config = dict(
    n_layer=12,
    init_std_router=0.0297,
    norm_eps=1e-05,
    positions='rope',
    qk_norm=False,
    parallel_block=True,
    init_std_up=0.0246,
    init_std_down=0.0,
    beta2=0.98,
    lr_head=0.0105,
    schedule='wsd',
    final_lr_fraction=0.0,
)
Below are experts of layer 7 (counted from 0) of a mixture-of-experts language model. Rows are named router (the router's row for the expert), up (a neuron's input weights, with its number), down (a neuron's output weights, with its number) and show model dimensions 128-191. Each number is 128 + 32 x the weight over its row's rms, rounded and kept within 0 to 255.
Before each expert's rows: "raises" lists some tokens whose logits its average output raises strongly, later layers aside; "comes after" lists some tokens at least twice as common just before its tokens as in all text. This comes from a sample of Wikipedia text that the model never trained on. Tokens count by the router's weight.

# expert 14
raises: "ted", "ories", "ional"
comes after: " D", " ", " the", " S", " W", " B"
router [ 79  96 116 127 108  77 170 123 111 133 120 124 117 174  77 159 142 120 150  79  87 171  74 135  69 157 173 110 124 112 145 135 136 180 186  82  89 162 141 146 115 146  89 148 140 109 159 116 169 115 118 104  78  98 154 154 188 135 121 127 150  91 132 104]
up0 [190 132 129 131 127 101 152 126 194 164 116  74 130 121  92 105 162 128 142 167 135 143 126  95 102  77 180 111  48 120  66 122 136 177 155 104 109 131 104  76 130 127 125  94 112 105 140 107  87 103  83 162 130 183 197 126  97 121 119 156 153 100 180 150]
down0 [150 102 163 164 125  93  96 128 204 118 101 142 136 178 139 205  96 195 145 124 123  67 143 117 118 141 140 138 147 150 123 168 117 150 127 139 158 113 148 138 104 142 161  82 114 129 121  92  94 117 104  33 192 122  91 136 166 178 111 108  95 137 101 123]
up1 [141 113 135  99 150 139 139 140  97  93  92 152 172 113 114  96 199 108 149 142 147 155  76 167 132 115 153 167 166 144 137 127 152 129 154 177 122 128  60 147 141 159 102 147 132 102  79 136 142 121 116 130 120 157  94  56 170 131 127 116 162 153 119 126]
down1 [144 146  97 101 155 138 198 105 115 146 167 155 157 131  95 122 122 113 147 101 128 131 115 164 113 183 172 119 115 130 174 113 102 112 148 183 112  84  92 109 196 183 181 159 101 159 142 150 128  98 112  79 199 179 138 172 124  88 166  79 152  88 145 110]
up2 [109 135 112 171 190 123 131 143 151  85  85 122 111 134 125 154 135  98 138 175 164 165 122 129 109 169 138 110 112 160 101 156  81 113 161 122 109 140 101 229 138  79 124 149 102 113 128  50  99  57 100 175 109 142 147 159  78 166  76  89 112 136 155 127]
down2 [ 80  96 105 148  95 119 138 207 173 173 112  96 119 151 113 136  83 112 136 126 129  92 151 107 164 130 123 129 173 118 108 164 179  98  99 132 124 149 115 101 105 114 133  85 151 200 119  94 148 176 107 155 120 137 172 111 110 127 162  39 180  50 103 137]
up3 [178 134  98 107 117 134 142 198 105 106 125 148 113 109 137 125 113 135 144 157  96 125 130 128 184 129 111 104  47 180 155 133 140 113 124 106 160 135 161 154 176 107  85  89  92 128 129  92 176  91 145 117 129 121 157 138  85  11 100 134 121 130 161 141]
down3 [114  78 176 149 164 156 170 195 131 137 128 183 176 180 113 144 130 153  78  84  94  98  95 144 109 156 102 119 204 172 201 146 142 112 103 111  57 190 108 122 136 149 230 166 154 169 144 123 134 102 156 118 137 145 168 119 161 136  90 109 123 127 100 121]
up4 [131 131 134  81 108 185 166 166  99  59 107  68 104  63 148 105 109 106 149  97 119 148  83 124 106 114 180 119 148 122 206 159  76 168 122 107 138  88 140 173 130 110 130 138 163 126 111  65 111 174 101 178 149 172 161 107  74 153 114 165 118 114 152 142]
down4 [143 134 106  92 149 107 103 131 119 157 119 189 107  82 123  35 167 146 126 171  84 119 130  62 121  90 107  79 113  97 135 138 114  89 134  90 164 104 140 120 145 159  80 134 173 131 135 122 112 132 150  99 167 173 162  80 132 177 126 152 146 115 152 164]
up5 [ 96 129 150 142  88 231 144 104 169 149  74 169 191 169  99 163 104 150  97 126 106 147 103 136 108 169 139 131 127 158 117 143 163  94 115 139 155 124  80 154 124 145 120 141 155 148 153 109 169  87 154 151 112 117 122 181 112 101 116  86 142  91 196 162]
down5 [104 118 112 145 125 121 125 147 136 158  80  97  79  81 132 146 138 150 171 139 147 160 119 178 133 157  96 126 111  96 108  75 105 112 146 112 158 117 145 105  98 142 182 135 143 107 155 107  61 111 126 124  87 101 159  83 172 152 170 147 149 154 150 140]
up6 [103 108 144 120 160 108 104 177 157  91 168 173 145 112 141 150 152 158 148 167 109 139 103 106  76 115 113 155 154 141 116 180 142 154 144  98 135 137 139 116 111  86 142  79 153  99  90 121 163  61 129 107  87 151 136 189 171  99 161 125 169  47  86 175]
down6 [124 151 150 122  98 155 115 198 193 173  92 167  79 128 130 137 181 102 134 136 141 139 125  77  96  77 138 109 176 155 112  57  88 124 163 173 107 120 103 135 130 152 154  41 181 103 130 146 134 102 131 122 126 154 127 114 105  96 165 172  89  95 100 131]
up7 [139  81 154 158 158 137 143 146 105  92  86 150 170 163 138 139 141 135 113 136  93  90 186 130 118  88 162 147 130 103 172  94 182 176 139 137 115 117  78 113 125 168 187 128  85  64 154  58  68  73 132 112  96 137 159 132 151 117 155 135 142 128 168 103]
down7 [110 123 136 106 145 186 167 133 142 119  69 155 121 116  32 115 139 141 117 104 146 140 174 162 170 111 110 145 134 146 123  92 110 160 108 150 104  74 150 137  82 167 165 219 156 124 117 150  96 228 111 168 122 171 166  90 170 113 104 152  92 125  94 108]
up8 [ 98 107 183 132  97 139  93 173 137 145 101 174 149 150 120 125 139 170 120 138 109  76 137 109 147 173 101 132 140 160  74 157 101 123 137 120 125 169  89 155 117 131 182 115 170 109 141 144 130 100 139 195  92 147 115 164 148 113  71  88 139 157 120 136]
down8 [131  75 121 144 105  65  72 122  72 104  98 136 142 190 135 106 134 122 106 147 118  72 184  95 121 150 161 159 158 136 151 172 134 138 117 165 142 108 102 121  51  86  91  72 149 136 142 115 134 135 146 193 136 134  85 100 153 110 121 107 161 187 159 159]
up9 [155  88  76 152  95 178 148 122 104 117 123 120 126 107 187 154 130 107 141 141 151  60 111  66 157 173 140  94 165 191  48 129  99  86 132 162 118  76  72  76 154 145 122  98 104 120 183 146 150  98 109  72  92 130  63  74 132 138  47 123 175 163 121 171]
down9 [114 109 155 141 146 146 132 120  62 139 178 128 132 139 137 202  71 133  71 127 181 141  94 103 146 176  98 144 115 162 185 104 167 127 155 125 159 131 181  90 199 132 115  92  87 127 117 128 147 111 156 135 154 133 164  94 100  97  77  91 138 133 142 119]
up10 [128 179 194  96 145 139 162 164 146  98 112 118 118 118 113  79 109 127 111 170 132 153  98 147 110 170 125 127 119 144 122 137 142 168 146 116 146  84 100 199 119 148  79 153 105 166 103  95 116  99 143 172 190 151 157  98 101  77 175 147 196 101 145 152]
down10 [146 122 170 106 191 110 122 130 103  72  95 108 125 130  83 139 122 111 136 133 161 171 107 143 136 130 159  84 183 126  46 101 177 173 136 153 123  91 150  97 165 145 166 206  99 137 176 179  83  68 126 140 173 128 159 148 159 194 105 121 127 128 124 192]
up11 [ 96 155  85  96 120 167 135 124 147 122 141 106 128 107 164 146 127 108 190  76 118 163 129 134 168 157 118 115 135  99  74 138 188 135 114 173 149 111 141 122 127 135 163 173 187 175 137 123  65 111 134 157  67 120 136 135 179 168 142 158 172 165 125 150]
down11 [ 49 156 155 140  95 142 115  75  80  73 113  39 192 150 132 139 152 110 158  71 117 150 137 143 188  53 187 137 130 105  83 119 132  98 102 156 147 136 105 144  93 135 122 220 163 174 114 112 109 133 171 150 135 145 172 106 116 139 120 148 155 139 169  91]
up12 [158 113 153 131  86 139 159 129 163 130  93 138 124  97 151 130 122 137 100 109  90 210 137 151 104 156 122 152 148 148 134 124 148 180 148 136 126 156  80 154 125 111  88 146  97 165 139 174  69 132 151  78 140 132 130 124 150  94 132 117 161  99 121 140]
down12 [149 101 111 135 106 158 151 139  91  42  70 150 130 138 191 206 167 188 146 145 136 151 114 133  92 180 113 125 188 151 164 104  98 108 108 145 107  91 139 132 121  45  85 137 141 118 101  84 114  80 161 143 132  95 131 193  98 132  40 108 161 125 169 160]
up13 [111 178  91 100 131 145 155 136 104 144  94  42 148  99 154 148 180 185 121 182 143  75 142 119  98 193 117  93 121 131 135 156  45  86 127  93 128 108 144 106 142 154 131 107 143 108 121 172 103 106 172 114  69 115 141 148 160 161 139 134 194 132  94 146]
down13 [143  96 180 115 157 103  85 136  91 158  72 125 134 121 159 127 128 179 140 124 134 135 190 137 154 159 125 143 115 131 164 146 154 110 140  93 139 144 184 179  85 128 151  34  74 100 122 160  83 109  79 227 153 133 163 156 148 176 129 149 123  80 101  67]
up14 [101 174 152 186  91  93 114 157 151  49 146 117 132  79  40 114  58 144 123 105 129 149 161  76 164 121 130  96 141  82 121 144 177  83 111 181 141 107 105 115 154  90  90 161 171 186 116 136 202 138 117 116 155 125 134 158 113 104 144 146  94 156 167 123]
down14 [119 119 135 133 139 165 147  71 139  55 124 164 152 131 143 105 147 111  96 174 125 106 132 121  98  88 121 136 158 112 155  93 144 176 109 128 178 105  80  54 157 102 141 123 157 132 158  57  70 147 101 187 127 146 138 164  97 116 186 135 152 132 105 120]
up15 [165  87  79 136 130 165 141 127 166 142 124 139 149  39  62 181 122 126 184 113  79  96 134 111 138 204  95 146 152 156  75 112 153 179 153 129 138  84 145 126 116 138 121 167  88 140 119 171 157  75 134 177 132 140 184 107 156 145 103 136 173 135 151 148]
down15 [ 52 149 170 111  79 125 106  65 132  58 127  54  78 136 164 127 134 104 153 110 101  95  80  87 102 141  95 174  73 148  97 132  96  79 137 132 120 145 147 134 121 162 147 176 152  80 100 129 124  93 195 162 135  86 127 184  95 114 110 185 178 111 133 107]
up16 [175 110 105 124 147 123 132 114  99 105 113 136  75 116 124 160 201 131 208 170  85 172 142 138 168 124 208 183 130 116 136 120 135  63  57 156 125 103 123  86 133 147 157 112 121 150 125 112 135 128 110 192 140 137  98 129 131 159  85  99 154  59 181 109]
down16 [116 187  82 157 125 153 103 121 144 115 133 115  44 124  81 196 121 106 111 103 124 133 175 138 163 128 136 118  90 112  90 131 131 145 178 207 138 128  77 142  92 104 110 123 181 121 156 123 184 149 134 161 107 162 180  82  93 139 106  86 127 103 138 162]
up17 [174  59  80 113 114 196 171 176 111 130 124 106 140 166 158 108 118 119 176 152 142 212 168 140 130 213 104 148 105 178  99 172 137  73 128 115 132  91 113 121 123  89  99 115 121 170 113  88 134 142 119 115 131 139 146 134 169 127 138 180 141  99 124  93]
down17 [126  97 147 132 149  83 166 111 149 186 145 114 196 157 193 135  96 143 108  80 186 101 165 164  97 143 125  91  91 102  81 135 162 132 163 114 167  95 141 147 165 151 146 149 126 105  77 143 147 159  84 159 147 108 104 114 141 141 155  52 160  56 112 132]
up18 [130 153 100 147 183 165 122 121 112 170  98 122 103 159 160  87 142 140 121 197  67 136 167 148 172 109  82  88  92 114 182 136 103 113  88  88 147 136 115 130 154 146 127  92 133 128 172 125  99 168 143 111  78 110 169  81 101 137 154 145 202  84 153 226]
down18 [153 122 110 143 165  89 132 167 138 121  53 116  77 169 171 145 146 110 148 131 106 169 140  86  71 136 103 136 114 102 112 172  91 118 112 100 138  81 163 114 143 224  78  82  78  99  90 166 180 159 159  88 141 113 173 120 146 140 117 143  86 164 155 131]
up19 [170 128 151  74 149 102  85 112 119 118 120 119 182 130 111 130 150 105 133 112 121 160  74  98 191 130 202 160 147 155 135  91 141 190 151  44 129  46 120 158 165 115 159 148 115 116 113 137 131 107 147  92 131 136 175 201 128 137 166 166 137 137 121 127]
down19 [146 127 143  89 160 120 110 152  88 175  94 147 124 139 119 125 129  99 224  88 155  87 143 114 147 128 144 122 133 104 135 124 169 161 132 117 157  84 138 137 138 178 169 106 149 185  96  91 103  88 131 176  84 131  98 137 138  56 160 163 125 113 156  86]
up20 [152  98 119 176 123 111 114 120  93 160  64 187 107 135 137 102 140 102 135 100 168 103 141 118 167  89 150 135  84 128  82 183 103 106 155 149 153  90 146 117 104 107 119 151 154 141 121 171 117  97 116 106 187 162 116 133  91 119 115 122 129 122 138 116]
down20 [158 157 149 135  80 127 129 155 138 127 140 119 131 153 100 115 112 107 115 176  68 165  98 143 112  87 111 108  63 127 157 123 141 114 122 140 173 153 186 143 128  89 139  34  67 157 139 160 124 140 121 101 127 173 132 133 126 204 148 174 149  88 176 150]
up21 [136  78 129 179 122 110  95 142 115 133 121 126 116 136  36 120 177 114 142 124  93  99 103 131 113 136 136 110 113  89 146 140 127 116 122  89 141 103  66 102 178  85 127 110 165 140 115 127 160 133 168  83 125 157 149 143  94  59 176 112 123  83 142 112]
down21 [117 138 167 134 140 175 154 148 143 119 174  97 102 125 150  88 139 145 173 147 117 160  97 124  76 144  85 103 126 154 150  93 107 156 142 133 126  89 137  87 139 101 159  85 196 178  62 148 148  79 158 158  79 153  84 150 144  65 156 152 122 104 142 148]
up22 [ 92 133  95 152 168 129 188 148  70 157 108 165  87 151  73 119 117 149 134 188 113 133 114 164 170 102 173 128 147 139  88 118 137 179 126 135 149 109  70 136 165  67 152  81 144  94 160  93 117  92 109 150 128 142 188  99 134 135 150  59 144  71 119  99]
down22 [ 93 139  96 143 129 117 146 123 131 150 141 164 134 113 128 168 118  74 112  61  91 110 130 156  87 128  77 101 112 168 113  88 121 102 157 134  52 134 124 141 169 142 128 110 107 113 148 104 152 160 145  99 150 155 125 167 176 158 158 117 167  84 121 164]
up23 [129 122 162 152 100 160 181 158 190  89 169 136 139 106  97 121 172 119 160 162  93 148  94  87 115 107  82 103 143 162 117  91 167 176 113 108 125 152 115 152 164 125 180 117 163 135 150 129 161 117 124 108 114 172 157 149 182 114 193  25 131 180  88 129]
down23 [189 109  93 170 158 133 115 124 180 147 128 153 101 183 112 112 147 199 121 151  98 184 111 101  80  98 102 101 147 114 167 118  98 109 134 153 119 122 150 120 120 173 160  84 110 134 140  43 133 133 142 141  79 129 100 150 122 159 143 132 142 169  96  68]
up24 [173 172 102 133 115 132 108 137 166 111  93 121 105 187 112 118 152 111 141 113 110 113 162 134 110 131 113 104  60 116 126 159 150 161 149  78 163  94 148  77 140 105 101 114 115 123 164 157 151 146 124 110 115 116 108 125 133  97 108  87 181 103 123 160]
down24 [138 119 108 104  90 122 240 131  84 166 162 167 112 133  75  80 153  91 100  68 142 202 158 153 153 122 152 147 146 121 152  81  98 119 161 133 166 175 154 153 101 113 155 200 161 148 196 124 136 142 111 135 106 133 169 165  79 198 122  97  97  93 159 168]